Below are experts of layer 8 (counted from 0) of a mixture-of-experts language model. Rows are named router (the router's row for the expert), gate (a neuron's input weights, with its number), up (a neuron's input weights, with its number) and show model dimensions 0-79. Each number is 500 + 25 x the weight over its row's rms, rounded and kept within 0 to 999. Numbers have three digits each.
After each expert's rows: "mostly gets" lists some tokens that are sent to it at least half of the time; "comes after" lists some tokens at least twice as common just before its tokens as in all text. This comes from a sample of Wikipedia text that the model never trained on. Tokens count by the router's weight.

# expert 7
router:469505530498482464538483485466498547497510482487518462523522514506491528479520437538491491491490460448513464472493473481517518478529462504525517508506514515474458483503525546447526502501497487507479505520485522496491443517499500495493460504
gate0:497531553476510495538521542467534516505493502470503482489478535473503493450541503532513469481527489466528514531492500544499522506436483499535476479457540489502480504469501475483507532491473492517490481573476448496460492500503483531527498484
up0:448482498525524538457472483487482538514501528468512503527485506558467484487502529486498503465460525472461489453525475490491520516511519467546485534445481492508533491462496494499470529527547544497478495487516516463526451510445475492517486496
gate1:545540501480513471475523495500488512530537522519504509476497533477528544475454546504464483484514487521536550503514498533506476457542466498493481490464502457474512503515460522500524485512480498514474544492521502495521509477512515463482548471
up1:491526484505476496529494497497501512484452478494536469517489479478487562464531512480467476498520504479479477515469491507488534475476466517487497506455495535513524518521494509478483495536485478485514441463494534488493513447502549521476520469
gate2:507474478541492476525493491522495512489535473478498492507516533482482525537513542503569487470484482501542481453549487489475484498491516463495488498540476506498486521530475512520520494496491509526489481477525537484480475525509445489498479469
up2:543487490473474520520519527519504515536514529508505496533491498524477531503522521528520515557500503531472479538512470524471499496512481487572482497518473507463490463499477499520448480537549490461467514512538507493525529501535529455455503477
gate3:501504528510534515490550474505487490504488503560504508534505464505529509510491487509449511485538475517523438477512523492537467511480517522456541507462506514515490535520511532499536485536511508536476476501534491514466473464482542533460479486
up3:524481516473520486499510471500510486500505516484458553506474488505451465482475490535506501497533469518444498494510495509484472490480518470523495501525468542505512481529515477539534506511506478471478503490484516530574524541501498521509489528
gate4:493491523463527558505473490493504482486545507516501500459488495517489492535517519531543488518495475522490527513510503503500476483466500533489485482513496520497462498448495475458505530510478458480483478534453494452466536553506499551520475533
up4:527484494499533526497476489533491469551482516522492500495525505494509461465505485537524528491520500530500500499484491458474519511504499532485477495478484499505541501490548575487509504507526449526466519475499525495479463513504471458522532502
gate5:521525528494517523474516502522498518482472533495517509478473483479486499531535504482502513482462494524497497499447502514504494514492537522497488496532505480474523509488452521492502502510495516511497524529485503431495499496487520474511500474
up5:531541493483453446487528518465558487531475507522527492446498520447555494478520477550491527499511503513502544500476522495480500496488487559488489496561500516487491514526501444495508427486496512520488509518485517526472484512471507502483503458
gate6:536487513473515477506511463504499525533485480488489483508502513479492493486477521524501534517495503464516484497539491481530494475489526515519483507496516533533542454469483483524512524536522490455518486488482498506512488518465508469467490475
up6:465481532513520481491526501509490510515541471451513510467456467507486521437535525491456468451510519519477527499509551512483512499502461482508494495521494519501503504506493489481532498465477502497502499494500473456512505524482499470505556514
gate7:539480490490532492491502503496468512482485540494484471483501469482474494477510501477490482499477490507544429458517539472518541476554498528521504490499513456494526482474515508511538508502536501513478525476482552474478499525466536499466498500
up7:493528498515495517503515488443462522532514525524489501524488498481505520529490481506443469499532468502525468485510569539508473471480510517488524536523517471504501529537506524521516508494500515486488513512475525490477521537514537520526486482
gate8:530493523487493496508490482505500515557479468514477521511513504522499539483542520470494502511524528505489526518548488471498511497525496521512498538528476465510468490551468534497493499508512426520508478504470477481498461515554504497516476497
up8:455474457457473529452528473477486478499515433506457482489504473480550492497538500527486535543501498481473519498468521467505511497487482518488501517528515523497541507453455480480500541536494479479560502446516514533507503508529489503466496507
gate9:492514488515523509491477495467487496487509486496526499511511505454447526457531501538554518457499474472499477480450480490465484519525500504504515558500533531550497503486521545474488519504491481535433469537471508471497506505491489456472464481
up9:493500514486482458456532475479486479486511510460466472484453502455478497464510488508487544494531515508476512512503501463543515520498522490540461485528482460472480489506516485546462500495521509511498501521508500480474490486498499499497485551
gate10:462481502481520496545499488480488492531482488460540487514542459501493511454546514530513536473502532460491493523535484492477509505533518520499532514492457500513501497532533509530520556488557454493494526513484515478506469525521446473541514504
up10:478541493500566479519514491497507452512528528485493505542482438481486540507491523464512517535540537504443494495504500471482514507497496460488513471476492466550501512464488520539528533537526515475504503500475534491473458488454452521514508549
gate11:530467519519516475482502508467504530506487527460548502510525501491451500480521473477528499467507507522462461530550514491503523486514489501553537489502518532484516495503455484508499484464490498534486450541501481515509473558496487563552504465
up11:519541447563473500547492516497445470515490484515500527514471520478529482432519497483568491523453522460496477527492480508480524501493481525503477523512512488500517487489487491483462489504500486484499529487478471474518522489472499537511527513
gate12:495539468541510508489491518550463481506480487468510517482495507462503473521521536497483479524495485530490496466521532490460504523505502524509534537503531486533496495506476519492457479527485496501515545504484485524502489534513473516473484455
up12:502520466540476472517473489493484487475500501481481488495485484489489455542459517465516542509519471495485506452504457524512485526490525463523556509529459481501501469478443514531478527498539536457493529520524492490483505541543513514488507473
mostly gets: " the", " The", "The", " became", "the", " become"
comes after: " of", " in", " to", " for", " on", " from"

# expert 0
router:477503518531477495504466516477487544504496495479489447497535460481470496500517477542495513471491458486539479524481513473539500463536497532521538468507495516486481471470490520442527491474525462502491506523458509494504465529513468503498489494
gate1:545537497488510502467539504488493519561520527519488531429499545540530503467488524489476496493517510478479529482531495517491483463530477524484476479492496486465495504494455531493514514518469476490500554509522498496501499483550512483496515472
up1:481481503495492494531476507461553533473466491523509479518485469484442557471541511510468476478535490490457484503494523498485541474448497495499505482481500479530543491516481496457479502534441538475486471486529550489496499508478542522507536486
gate2:528462490519502483489521489531481508479503476471500491510528496452488509494496517520540473460514508494536542481529506476519486494494508483520473509541470478503515524498495550553544507465532531505477494487530544496474461521473494492515476478
up2:547476502479480518507498528547515511533510549515517524510474491553481512513496533514493540551509506519502486528513456491488501473535488493530493475471492490508498459503467493505461463509549508477489514541517479527517533491510509463478512502
gate3:490524513488516498490516496529497501504497510541511540518498455510516507532487516498473520493518455539486459488501504496505454514501500512499550508492489502495503534516514515511515505509511483535472471490526497510479450492490533533475484495
up3:512483516456513481454505459481508475504494484508461535541500527534451476496469455543501467501474484515505508473515515476524482491492507495506502489511502492525521484524518469534549512527482504465509523475459541535508500524477516525512499545
gate4:513507534464515546498468503506489478489525501491512483496496474497461477525501520505514479512495504496499521492521472507535483482522479525486493450467484524507475512464500488492493498504482481477485476547486509482487536526499510556523482533
up4:564495479524487527488478489538489475513483528518540479482496496515504480460495504525488502480528497537515513501491490435488507514486474548495482461471499484530534523489559559501511501514527450528429528510479527480466475537492473465514538512
gate5:539533539488527523479498503546475518515480516529530513470472509444492465488480526456528472458448500501494519504463512514515533536476534519498456454545489468469539493498483507508532480490488480540467516510485511471517458517493543477512489461
up5:497489502478465461488475542465518508512496508506504475467467534487545528465511458514462537522486496486489516506470509508493518493486466527517518486522519524473505517520490444497493452483480481486470469508494487540455509511507488503491524484
gate6:517483540477513513511486458512515508510464497476489496523511492477467497484481544506478534510506485485518484516526492475516523459501505502504499475496515499545522434480494521532504534526533510439515465491484479511487494520462491471455462473
up6:444483533513501491514517496512510526507525473457512503465460486516465519470523520511483499466486533483454514482538528514486537482502497485500525478499539535507487497500449468470503468463499490486497491459497507454517495540512499457499544514
gate7:520484488471544497503484509461472512502482548503489459497484478479478470493497514509493468501506500503550452464518542485529510486539484512507479476469538418492502467487494483498540494486530497520474512464469515502481494540467497505492490518
up7:513510505496501509503519498459480552520519543480495476559472503492507529539464508507482457507543472500504467457521576533529485497490513523491494518483510441473528538528488523512498477507510547483498522506479558489491506539513532512523489517
gate8:529497516450507486516490533502507499566470497535460523508500496527483534461515517461499489485531520527481516502493498472488486505545509511519466527516475475512454513548458534498504493501513426545512497490483496468509471492524501468523492506
up8:458497462493468547480564452511470488498520442508456493520502486488569506505510523513487542533503503471435516509474510500524508495509465513462487524539497510484554500467472489501497541537513529474595530496507496511509523508532476498472462468
gate9:485494486517501515510489507468462491479490512480502515472506500471457499460534504524567505457494475481503490492430504471474484517526485496502503575500559520531492490517502525485520506540474463564440480525445500487524492540497477452516481476
up9:497498508508473457497534472488511481516486514479482466483469510469483493508494449525503519523519478517497520579524535482510507531496506479520467468536473446497457505528550494518469486497541497529523478483494512487518447505475534488499492552
gate10:462494500500520511521521489490474484501501504453525488517569479531488503454541512515533519484474547460499519509498507497496505522514501525522524489515507476502497498526545500509543535479540484489491519503467520440527475526498486469530525520
up10:455538538539565436510500529499500471507537522458481517498482465484517519496498502494539510560537519503438510507489519484518510511526471449524487484460528472524497497456475515548518522521518496462535508452501476484518455462482425534525508535
gate11:536474510508504486482535525449506524484481501480526515491544473479459483468537492476504510485515502528466486531556494490486519495500493487518514501488508541468527511502469492520497504490506471543488441524479471511480442556556473551518457465
up11:509515458536484506547489525499469498526480451497510523543457523511511488470530489444559476516491506471496487540499491472477519457486464522484500528525506485511496462494486472473501466499503508467506516472470498489509526509458502494556522502
gate12:530519475509514536508478529547469478493453507440529526468539522497510499546505509499506488518486489527486525471525538472447488527503478543510525517502535503517501516511496513467505462511483472515522519489472496519517509526515504501497502446
up12:501491484539501480483475467498499498478477469501489489519478480482509460548481492444522529481494469465510499454490428533515473530471517465524525500518483477518520519483452504508445548502518488464505510500495479489472472521503499527469503453
gate13:494479490499505483496465527471489511498504507487510492448505514513488503526523526512498469488433495529486481538530420479527509490493499473489513449547497489478486507504526530483502500514520483490487490514465451440453520525486472542485469476
up13:513513498459525494460492542492471498478528491497539485493532504495551487507542487517522504491495511433538454535506417496533532506517495478519526490550517473527539489505528530499488488492516488463506475459483493485492492483493487549487486507
mostly gets: "cl", " Cl", " Bab", "Sh", " $", " Qu"
comes after: " ", " (", "1", "|", "–", " in"

# expert 2
router:482532514507480506492471519499493542501496487502487435491506511458504537501505455543516499480514492509538495495484495537533539477525528492532512475520550519460470490470491495430516489467524506510468538529505503525466469497502465517483486510
gate0:493529546471483517539506537433541495501469541482490499502495501501530485447539489528503472463490479474519505526505488520508536518458480482527516488472524497515461489463482496484533515524455482511500465511507464494463482500498473515552496472
up0:470494522498537511486474514475495543526511509434492470517460513537496490503495488495488509455474555493472501446532467482515505528520514471542469510472494466524536485481484486508510508494542559504479530506504514500521475518454476513513472511
gate1:549532478494520481522535501452468502546536517546505527458485528504503515455489516466490501484504484488503527501547521537457486464505489519502486481475502477457507538526476541476525510526475503476494545487515496502527508500583532495512524483
up1:508487503492502520506489522485555534469502493505497465503500449489471569470510534509488477534537508476476496515483511488467512480462467515510488481471487502539548496490470508481493501513460515463485457479514547498508509498491544521514545491
gate2:519473492554512482498505466513483503480535466481507472511525502470486514508509514518545460467526488471549529458529508481514499483475489499520531505542456499498516518487467520545551514469482500493483475488520520504460476540499459495522476492
up2:537496513453502528527498512510481487523509546489504513504480496537494514493506522534513531553496500530490472527509452512495523501526502474530474514532484483443493476502473485498482456542575484468484493533541516508541506503556517492471510481
gate3:477537508499503495509520508532489489507489507534502521522517451498505521537469510488436530484525487542496445511516507496525470518491519494474519513498514512503478519513521500496511504531529480520498467518509491511513469480501531523468489507
up3:526496542462539488472521470506519479484490474523466536534508512509473472501490474537506479499498494500494494482505506519492497489462502472486504531491500527518530483543502475529523502500497508482471511466468532517538561524460525513520475550
gate4:509528542479512543495464526500495482461543464530482482515458475477486496499507516539522478538513494511507527494513487511543505484512500552491507459501483520494483534464480473498496481493499480528491477536491504490469536521531501552524499540
up4:535504495501511540492449473521513466556479528513500468489525505508521476472491501498483525501519504521515507480468518460499507526479481498479476482500496462517546501475539545477497524528532446534440495487470512469489474498471474460492514504
gate5:509504540471547507484494495530516506496491508566513488482476465477493478513480496434508501499465476501490488511485513532503508521511552502496473445512492475490507507502454534541529463508495499533490534532503476455501480478526535492513489513
up5:487536510487459463493462528475550496521483527485473480469476527463553519470520489519479499521498494527463523475484493505477521488511474526529511495521517495513503497551495459476507442478467497522478473522491487505485486529477498488480497484
gate6:495505521463527523510532441507526512527472476483483479514510493498468493496481533495468543523497519473517477509511506487504522470494529515538490486518495529529536431456513496508491556518519505429512470498490489526475514502467501489491476467
up6:448462530503527477497529516477510509494512483457515519479476475490446530435559494503471471465494521491483513499540544497507489518505486479516507497487534514504496502482486461501534482468482494507524516471529488469504497527497487461478519494
gate7:545479509500510480512505524465487533510469527496487480481485502467487455486482505470462480520494493525543433487514529467505514492560505534510497499473529475482498485472488469511545464477521491507515528449491521496484510544466499510483485522
up7:500508492524504495502533499458484517513517494489487513516497491489504525509452470495458466495536463489536476484501553527534476479488527517484500498493528460475517503534468510520519454494518532479521525504495523493511521531526536487545470474
gate8:567501507489489523524503509464513482535477510496474534512505474531499541481501538457498486497531525520475515514509485492500494500520504515535495479519463452482482509530442546466521494508490453508495499482492497482503464494555541499533505517
up8:448506455483470551483551469491463471487543452534453491478474485461528476520525507540515533511509480493486520499483503533513521489485483530504489525542514531480517509460474513471489542499491499470564502482493496546503520505527504519468505498
gate9:453505485489518491482476506465471504489503516484493532505491523451476505456560507535553531426517497488509493487450484476478490519525484478516496535520543522546476495518510530473502513499503481554461467523469530485534508526466461452508468478
up9:477483511516463467463512463475531494530517502483443463492485547481483504494549515499494502517532471500476529508531519505527529505532556498550453476557478440490463514521516496513491509481515501527502513523502516504522451502481510490473464537
gate10:452480495477523512545506492509479492505491481444512493494544465525491497482552517519530506493486515454499501525518498477477498520518506522534521489495503507479513509524580474503534554448536476495492555508468494472518498521510437519522519515
up10:477516498516547489516512527488514476503539512475490507530472431502504512529513482475504508534543536502476504513491514482521498518499498458501484477503494477515491493422495518534517527507519528439518512502500490504542438481451434551516497510
gate11:530462521514500501506539531452530505515485525470557513500539495493462495492546491478488483454523524513462457533529513490498495493483512487526540497517514538493516484504486484546495509473528475530501467558505472536493480531527442503488472438
up11:505512459543458527547489544466466499512471495524524532541477532495528502463524497474533474480511515475489484542481508504444517488476465517501494547488526518520499465477489493481487504500514505469520514458481472475536531485425482515531503505
gate12:475528456516522543499489520542481485499473494469524498496519540475517471531510527496481479525510513530505524471522513480481502531490476523503532513488547493505494528484493526437502469521445505502518516508478504482500496511498460551497500436
up12:484505480541482506470464454499478494470464475494465490497481480494526456559497483427514524505495460492521491464508466543528508501479497482496543485495480466500529468483453495486481506478519515485514516507512494508478490519502532509501478486
mostly gets: " British", " century", " American", " year", " California", " age"
comes after: " in", "0", "1", "9", "2", " of"

# expert 5
router:505521541511527490550515502488454502476517508509491474511541539449481515491525487526519502495493461469524479472482478490512518468522538541523513499531526481479462504501500537455502493509537500500480513522473526501466482496524469582500488488
gate1:536534498491513461495545494488518505543545521532512495468494509500493515478439498513496484514520485480536531492512531528461466475545493486503464465485480487468513483507465520497516480525480510483487538492531488487501501467546514487516561459
up1:513478509502485507537508495490556512479475471511504464513517455477481534479541508477469459493536508471489466513498496480478541475456491522487484491471514507549529503500470522462479484517477508458491467480511533486510495505501522518495508478
gate2:505467466545506488507522449527495506494548466477526500488520513468476523504492524517551485473484517489558522464522504474493515496477526471503497488531461500506497519509478498514531520482499498488505508492516505493484481547500446507512476495
up2:559491491452505550507514516459497518530503533512476530538507497532491513509515527534472513547451503537487496487538471526514501477526472491520478495510476476476491483485480472477448481495525463480494497517539519500516528511528490457464538485
gate3:497521532510512496494523496540504489505501482538502525508516398503479496533464481518458524482535462538505468486519505515515454509498514493494538501489504512513494527524547507520510483530505492512477459470524490503488458488494539535472483492
up3:562491520478515480491519486482527473497508478517495529534505517493499462487501483542498477499465479491482495478499500507524495487485521466515506500486492532503516473526506467517508502496487484443479523497483517529520536492473510521529486560
gate4:519490545455519530516471526498493485468530507509500497499477486484488491504502523549515491510487508527498513499522474513509491476478486527498503464491482524483482504441482486495520478528500477494481479545491525480463541525508483549530473525
up4:519517460491509547508471472539478451558489524492504500485499522510505483488487470531496501529533485539494491486494503463459496519481479508514464498491500469510538509513559555475479527527526433513459499501486496455495483543517480464532549507
gate5:511514550457547517482518479541500529489472517522502509476490469469442481533486497445533468505443517501496517487490536512509499515488527511507477497550487436503518508516491536494529498491522499515491562525477519477488483494490510484516521484
up5:483514496464472438490470536448509498528486521498513479466478555481556527481518480511480536512519482490477527521493541542472500513519478536512481497523493520487476490552500447487494455484501499487511482498512461528500478528481488541489531515
gate6:515505510489517503497526467511523513555473474464493493481499495469486498473457529519485519503520527482531488495514490459511496458509542493517451473509505512529542429485487505520519539512526497474512497501481494526464508531473486446435491493
up6:474504570502522468506535515506492516500503482463510521460472493484456503490535509481488481458497505492472533488557542494499518520484485471485487506521519507490462520487496456501521482483505502495510502475518504448514489532486518468475521522
gate7:503483502482552462513503506505466522509485519507494450486491501494492461482513505474485490510499466513548448462505523498511530490571501513522505497498514465495510477496500511528541479494508475485490518463465527497471508552471530519488495518
up7:492512523515511482513520502485481530523519515509496485517496524478520511518477498495458468500567459500527450482519541542523466463499540519492528546518530485509524523546489513522523472488485497444491526495481525498510533531511507525542481491
gate8:539490506479499508516489524484508496550486472528470526515506485520544560483507506473512507503502530534480524511522511489487504510517505512507478502482477456492497520537480545492500484497510438534498462495460521470498456507558523514541511510
up8:465506485477471520485551492446482493498543441522503485484502497468525483494530505513519528538506485507497506510471512499522515514496479532459511500519526561486542461455487490498478517495510491484572577493508495543494501505529503535482461520
gate9:479486483513492492505493528453475494474481503504488519526495524475485515456534521543554545461511481475504488497438484492463491513529490517487523540513528531532479496513511545496476543519486467533463487505462519506493494508474483479499467453
up9:491501511480495473483524485498476476516502526481446476485438495458479511497507474535479529510542496534475532524509516479523500510528506506530454488550480463485512487507513499524474471489539513493527499495473518493523489508485520475459484547
gate10:478492496480534493508529503511476490524495509478536491513534473513487510454511529518537503482495510453494525488514479478469527506509509529530539503518493503491510509517550482524538532486532471502510528489488496456518481525512472497541505494
up10:483533504526569484510520545550476455487535540496494522534459466476504543507497521471549483518514520542474546485478520451496520512494493475513507507514527474496513499448499516547515518554500547460501475490471498519527472507474476550497478502
gate11:505498500512526467482523530435540504498476508476553518497557504473486459475527487466499511480531503497463479530546544480519498501519499481525530500517547542484499521496479488522506474452496473530502445530468489549504442528540476538515462473
up11:536542476508463501537500515507456472533471482521516544473484487502555498461521523456538480519481497479506489524465530491441544462476471541492470537511480497496515507486520499489479502477543478492494533492492473527524542550453543514526492521
gate12:521527471523511515490496528529453474479465512451512517506521518483502462546534542473482488489501497542487518462511538490472508510492491524508537527521540468536493497510502535472490487533464510508521529486475499475494490517515487518504496444
up12:500507442538490497488475501544481477474476478473491511488479509478527475542473504472538535495482467472525510435495460514521490519477521491502511490497465463505526476464470508521465525508508515491497504516504495500471488517516548518494496471
gate13:493503457432485483495472539468483530503497517483486489466513547502452520525514482491470465484420483524497477513531432491500505505471514478505517450533484502488491521506527522477475508469521461499510492518478472456435516541487486548479476489
up13:489517510460524504482456544489500500448517482499535488505534508473515455523543512505494477504481518441553475542517446509529549511495535455519552489551472498511540484494527513505490500462527484446495483514488497494491507521498482575486486479
mostly gets: "==", " debut", "====", " billion", " Dis", " Director"
comes after: "\n", "==", ".", "===", " ==", " ==="

# expert 10
router:469528528514514465492489512433523499485509491465508396473523535491485476462500480520506516490475469467547471499513482497512511461478502496520493453518521508470465469476510506457509477517518490529481489473446485462499481503505464512494487512
gate1:553533491492515474497521514498496520544518524521493517476485530511504503463465514515469496496513466500514529493520514546503476456526489511489485503473502466467518521499472535495551505510469488473499513502525479476515503504510499476502515453
up1:521482475482504497508488483470538529487470491516498488479489484496488535503526487501460451509522508474470469514482512518479515507455495509501493473452507520546526501523486515481493504498468514433496489477516524483523502463489542521492517496
gate2:528468473530493485487501482498504535485511471470524466506512492486477516507502515496533468455477494504550533466505515478499479475504499483544486510512467507508498513491477511518560525478509509513485474505524541477498491547481475493510469483
up2:558503513436488551543520513516494505515537545514506517488484479520471524515481504531523519560484513539495508529489467496482506499513486496531484500494496475490500479523490484504469449502558483457486518506551509511512530481518504475491523474
gate3:504513513475520483508532490544492503524489495544477534502491445525526496519482490506476517483526452519517462476504495503496475507503521518483529515463493529483487519502514511495514481508491502550462461503512482481491470499477528549454489492
up3:527501535463560470508511485509525471509482474516460520529502518504498470511466458530494477472499489501479508473529490512537506481469526461505504496511506495544524498529521474534513505523494513466469465478494533501536510534463495534521468525
gate4:518520568471524538500475504492499492472535491517468493485491506489495480502514511517515469514492524507480510525520482503505479472493511532492522471488479545510498536467491504481547478495491447511496486502497510476465519546497493532519479519
up4:535472489492517541487467470519483476533471508495492493478498476513500475453482478508493536518521503558549493500473469440463516510497471544547493495495500496503528517494536558462488500516500428516471473507473519503487478499510470482516541514
gate5:477526526474534517509476453530460500500472521557486532470503468492477517522496514432498473480467518534508490515490518539511501532484519543498479488521481461496517509504491534489512474496520502522467545507451486464500470493507521508535518490
up5:501522505482460448509502535468525490517467524497484520481472538465551515454536501524511512538503513501465520512464508506483483505515497535521496497539509500505516502536492461505487461454478478481482481501512511534483479565515502512487516474
gate6:522497528460522536516526439504534510521490505488478481486511510474482495474479541513485544483478524464526471507534498475529515484481522497514471479512489519546529432475465481523529546534501511467518514499493485497458479508463497480465467485
up6:448472542509518490500520543492494533511530481475499548475478464494451523447530529493480489469487540479453512512512547510489526518501489480506516494502536513505490526487502477482522509487495494512485514476520495447501499533494497481484533503
gate7:511502497513532458486531531474460512471443523499460489504477483453485480472487522453472481503474485514552468474520517501492500482548504522522506519476492441502490486487509486530565492506513507530474519473467532495486511504497513503476480512
up7:470523507524522511507545494479485515548509526497485505510519512503531528524481489471465461502548443477499449460526557526514481470467529541503530539479528471508522539534473531522505484516529533486499527486477520480500490519499520495542491477
gate8:529481515485479507525508506488511495567475466502467538512490460545509544479513534484495501506535498523484508505489475479498518509527518506507482484518480499481494517540442511510489496511482421520516508492465491475509460491525516494527485502
up8:468503465480488528478537498478470492475534471515462472486507483486547510503543478501485533499493502503489518519494478497511539500531441506446522504537498540504537495448482464483466534513519512490587502501516495535483496484553477519470455517
gate9:491513476487496541472473505484436486451480515507479520507503489472485518452541496514535510452511468451518492491442469499467506527512512504494537520470538542539502542498518518477484511502502467546441490534467545503516506538484508491482479477
up9:499489484499490502482511440488488489498507522495474475466484507473468486521509513529501551513519455542485532510537530481503521492518521516520471474547495459488465488530534477538485504471518490522505512495487490484487479514486512510512472536
gate10:491499484501532493508532488514473481524497491462516501491565464528512518452523532513525503488502554463494497528499497466491530517519489509500530502483482500516505480524551510506508542492537484503503496536464524442518483510512468500500526490
up10:477534492535552462493515519521494462514561497483485520510476483491489522486513506478513506559554559525453504516461522471528508534523473450499519495476477495537510516476502521533455503545496539462525500526480504502492456492484472535487496499
gate11:503465523506508496528530508467511501505485542507539498533538494488439492481524489473507466489552487556483488525543498495518541486506461499518524491484537533468517537488490499490502485459490469514497460521487493507483471515478488525518487461
up11:499553469499470494542489494502447479509511476508502513524474516526513484439496522421553514517483507458493491516493480494461535474499427521500486529516491473478496504463511486463496490492536491483503529494482487446506505489440475482534522520
gate12:514504470510507484486491522534467480478492507461512524485503531443513487521517554501501454516519508502490516469498532469461503534485499525513541481509529507550489501491488495455479475523451491496500509493470500511510471535521466509499488462
up12:506473459533477504527478487496464481463482462489467490519483474499488448548465508455515544511484455501483482452492508501496467543479499483538521478513461455537508465471480492485467551510548495484521519505510480511479482507518508509472494493
gate13:486502499466517493508469523464497523516491513481495482468521529514494511544517494502499470484425489526507483542496441485543484498494508500494520456524500473467506485504516509506492506489534470505495498518471448474475519528468507566498473488
up13:486501516443516490457479523491496510462524492497535474506572519491539501512565503494513495510493512448551461552487447503527526514508501475499538520533506513497528478500545493502492492471540478508508491489474497500520492501475486571485484498
mostly gets: " a", " that", " this", " which", " where", " This"
comes after: "\n", " at", " as", " is", " St", " to"

# expert 11
router:481531523531491480497462506450498520514551484488497449486528532507482517468508469509498502493490480484485455514473495484523502472517472529547535482481554513459479508513493538460540467470503439517479517507473517484495455494510468532466484460
gate1:550529504479527479498541505468514528568506531529519521468489534511504529489461512510453497516538484515516519493519519536478471464542494487521484463483470469463489482517473556494522536511497506520508509494524482498534495474557494480546533471
up1:495504477499468493533492512501549539489486477530509478470487492474441538505524529475463456508535496502452482498471523511474522498465478508493516490477501488529522515528492520457505528513471475464498425509510544507492484493494525519503527481
gate2:493498477552493480512494503520486513473521473481520500526507485496504532533524497519533501477483481476535508453527505467480502491457482519492496492514468495518524526515442534540557479460499520514481498502528523481457482530486470477495477479
up2:533502529468482527550491537503482518515508515517494499517483486546496497529508511497498543555462516511481493535528474477485518504516470484521481501499486499489520460528508478498461455494528518465491508529547510522501540508503523462482549502
gate3:501510512475515471523516494515493504497492507544493535536514473480508490536466479509445523481538469523503454510488499484517472495480518504455533508486489507502475531517524541522520473503502488523472492498509475509511480488482518531464467487
up3:554492517467515464486531472489518481492484482503467531517538539491475471492462458534482489491476463520489485490497504501514472495470528476496511484519470512547513492533512459510541529535486488457471521490466507521556534499488502500502498526
gate4:511525519478524507500472500510517480449541511530493475484493468459503501498509515539514481543500467512491536461534484502491486464501495522498494457478493519510483523477484493490512491510496465482476484527485507445497532534501501562551470530
up4:540482488520503529469472469538507463554475522491487495469514499530510484478479478521501536491517524547537499467466493456468500515467479519499479467491484498527548535490557567487506503511523441548456503497487526503487468523496448437526531510
gate5:537496538461516517493477464539495530470485519554504514469477453497467480533504510466530496513426495536484510503483516541512508546515547512502473479518460463475521499493470529492506485502510485529495499545503476440491491501497512502521496449
up5:500517495464457450463477515438522481528493531503503500489496540493531507466511493520495532538489511514491524487492503512503508503514479547496499501526497517492509506518498433517495469483505524496473485516490525524439495552498488534499513465
gate6:527519503473512505522513459511485520511487472467486499511504526498480508496477535527495554494458526478518489513522502470513533467474501497528467468518533516526557435483467478504497529490518518464532498499492481484475499525505502501462468504
up6:487474528517506469475522505482504500511517482453514530482471459489474506459514520498482505476515527511464523504547571521479500517514474487487524496505542511474482488483485484502521496465514510486487504503525490445504498542497517470493530491
gate7:497462491489524482486508486479457513496489548508507480478503517497521473490527508461504489512493462508553439458530529502540534483536497537521513489481512441487513455485498491527562504502518489498490514463493511505480507548491525511498505522
up7:505497493510505510499519475466479546518521528496491487521518510474544520520478481486463478530550425505531460479516541544538488480479512521490503512490511437478527504545482529498525465510515516486494518494478521485481511520515510493552489489
gate8:541490505464487514518505513470548496536490476515454513531528493547501532466492539483481496481515520526475507531510481498492495503521517489515486490519470449463475512532442547488500509516504435539499501505484517470498469501492524468514516472
up8:452506477488496539469533448493483508474532475517450470490493519466535486473522505537498527537510496511475546513488514492507520485490461506450507519521516535484528479456476482489502496512504519442553522490516506523508494517510493514475449501
gate9:477524462494545492489477521457497493469484505489500529492507520478502505473519489525553513443502459483483497513444505496469464515524479496515513541520549543524501527498510556469493516522514471553477487547465521492520521535480467488476447465
up9:497488480493460465469548460504479474538508506497454462491474505495480491517517496499522544507511499515513513505510506510515532501502532504541442498538451466469465465510523509543501509464514503502484498495492503501495487514508530510506489539
gate10:457485482491527493524517511481464497515484505474517482514529468496487535474539500514519500507513534490492522485520498481496492514529488528496545510504482501507506491521555495515541518496542492487515511504450514475514462521538454502522514487
up10:460515490514545468518533512505487468489526485483478494548481455488489548498491536464514513546558555509453527481490544453506480515524484455491537491506515495533470511472492515520534527562512506486539473492486499488522445493525432549503486493
gate11:512473508507518473490514511421519508483498502467534496485546497459451504487522491505496496462514511503501423528561519486484496486509482477536522497541540547467525510483465490505477484482491505523508489531479492496520470532533475546546484483
up11:522537423512481499527497498471464487538493491494518522512484520455487493478552504477507501483499516475483473508512516502465529457473457539494506533535513481530504467463496476486462497483539526466506500492483490498515554468471497520546505535
gate12:513514480502518487494482515528480478481491517459516504479490549437514484552525525495512459509512516524510516475521517460480500532484489503514504514501536483528478490484517494431496458508475484500510509483482492521501484498496467529500479447
up12:504502463523497516497449503519470465487462481483494505510485461473495455560486506480517511501491473475510499456490482521504502506476513498519538508505462468545558509487474517545492520514512496467489493527481490485466486528542513498477507499
gate13:484509496459505479509490538464489507522487533501500486463521550492465509530524500511506474474428497529504483518494434479546499509481510490481535447533489492490501520494500500497505509471522445516488493510483446481454526519495497529485484511
up13:487497524460523482466462550484467505489517485512537469500520516458514468506537477512523506507496512452551428533498471475548545521507508472518571502537517518529540487477527483506487500486540502501496476490468483488498490513488499544489492484
mostly gets: "Personal", " album", " F", " information", " water", " Genus"
comes after: "-", " on", "–", ":", "°", "On"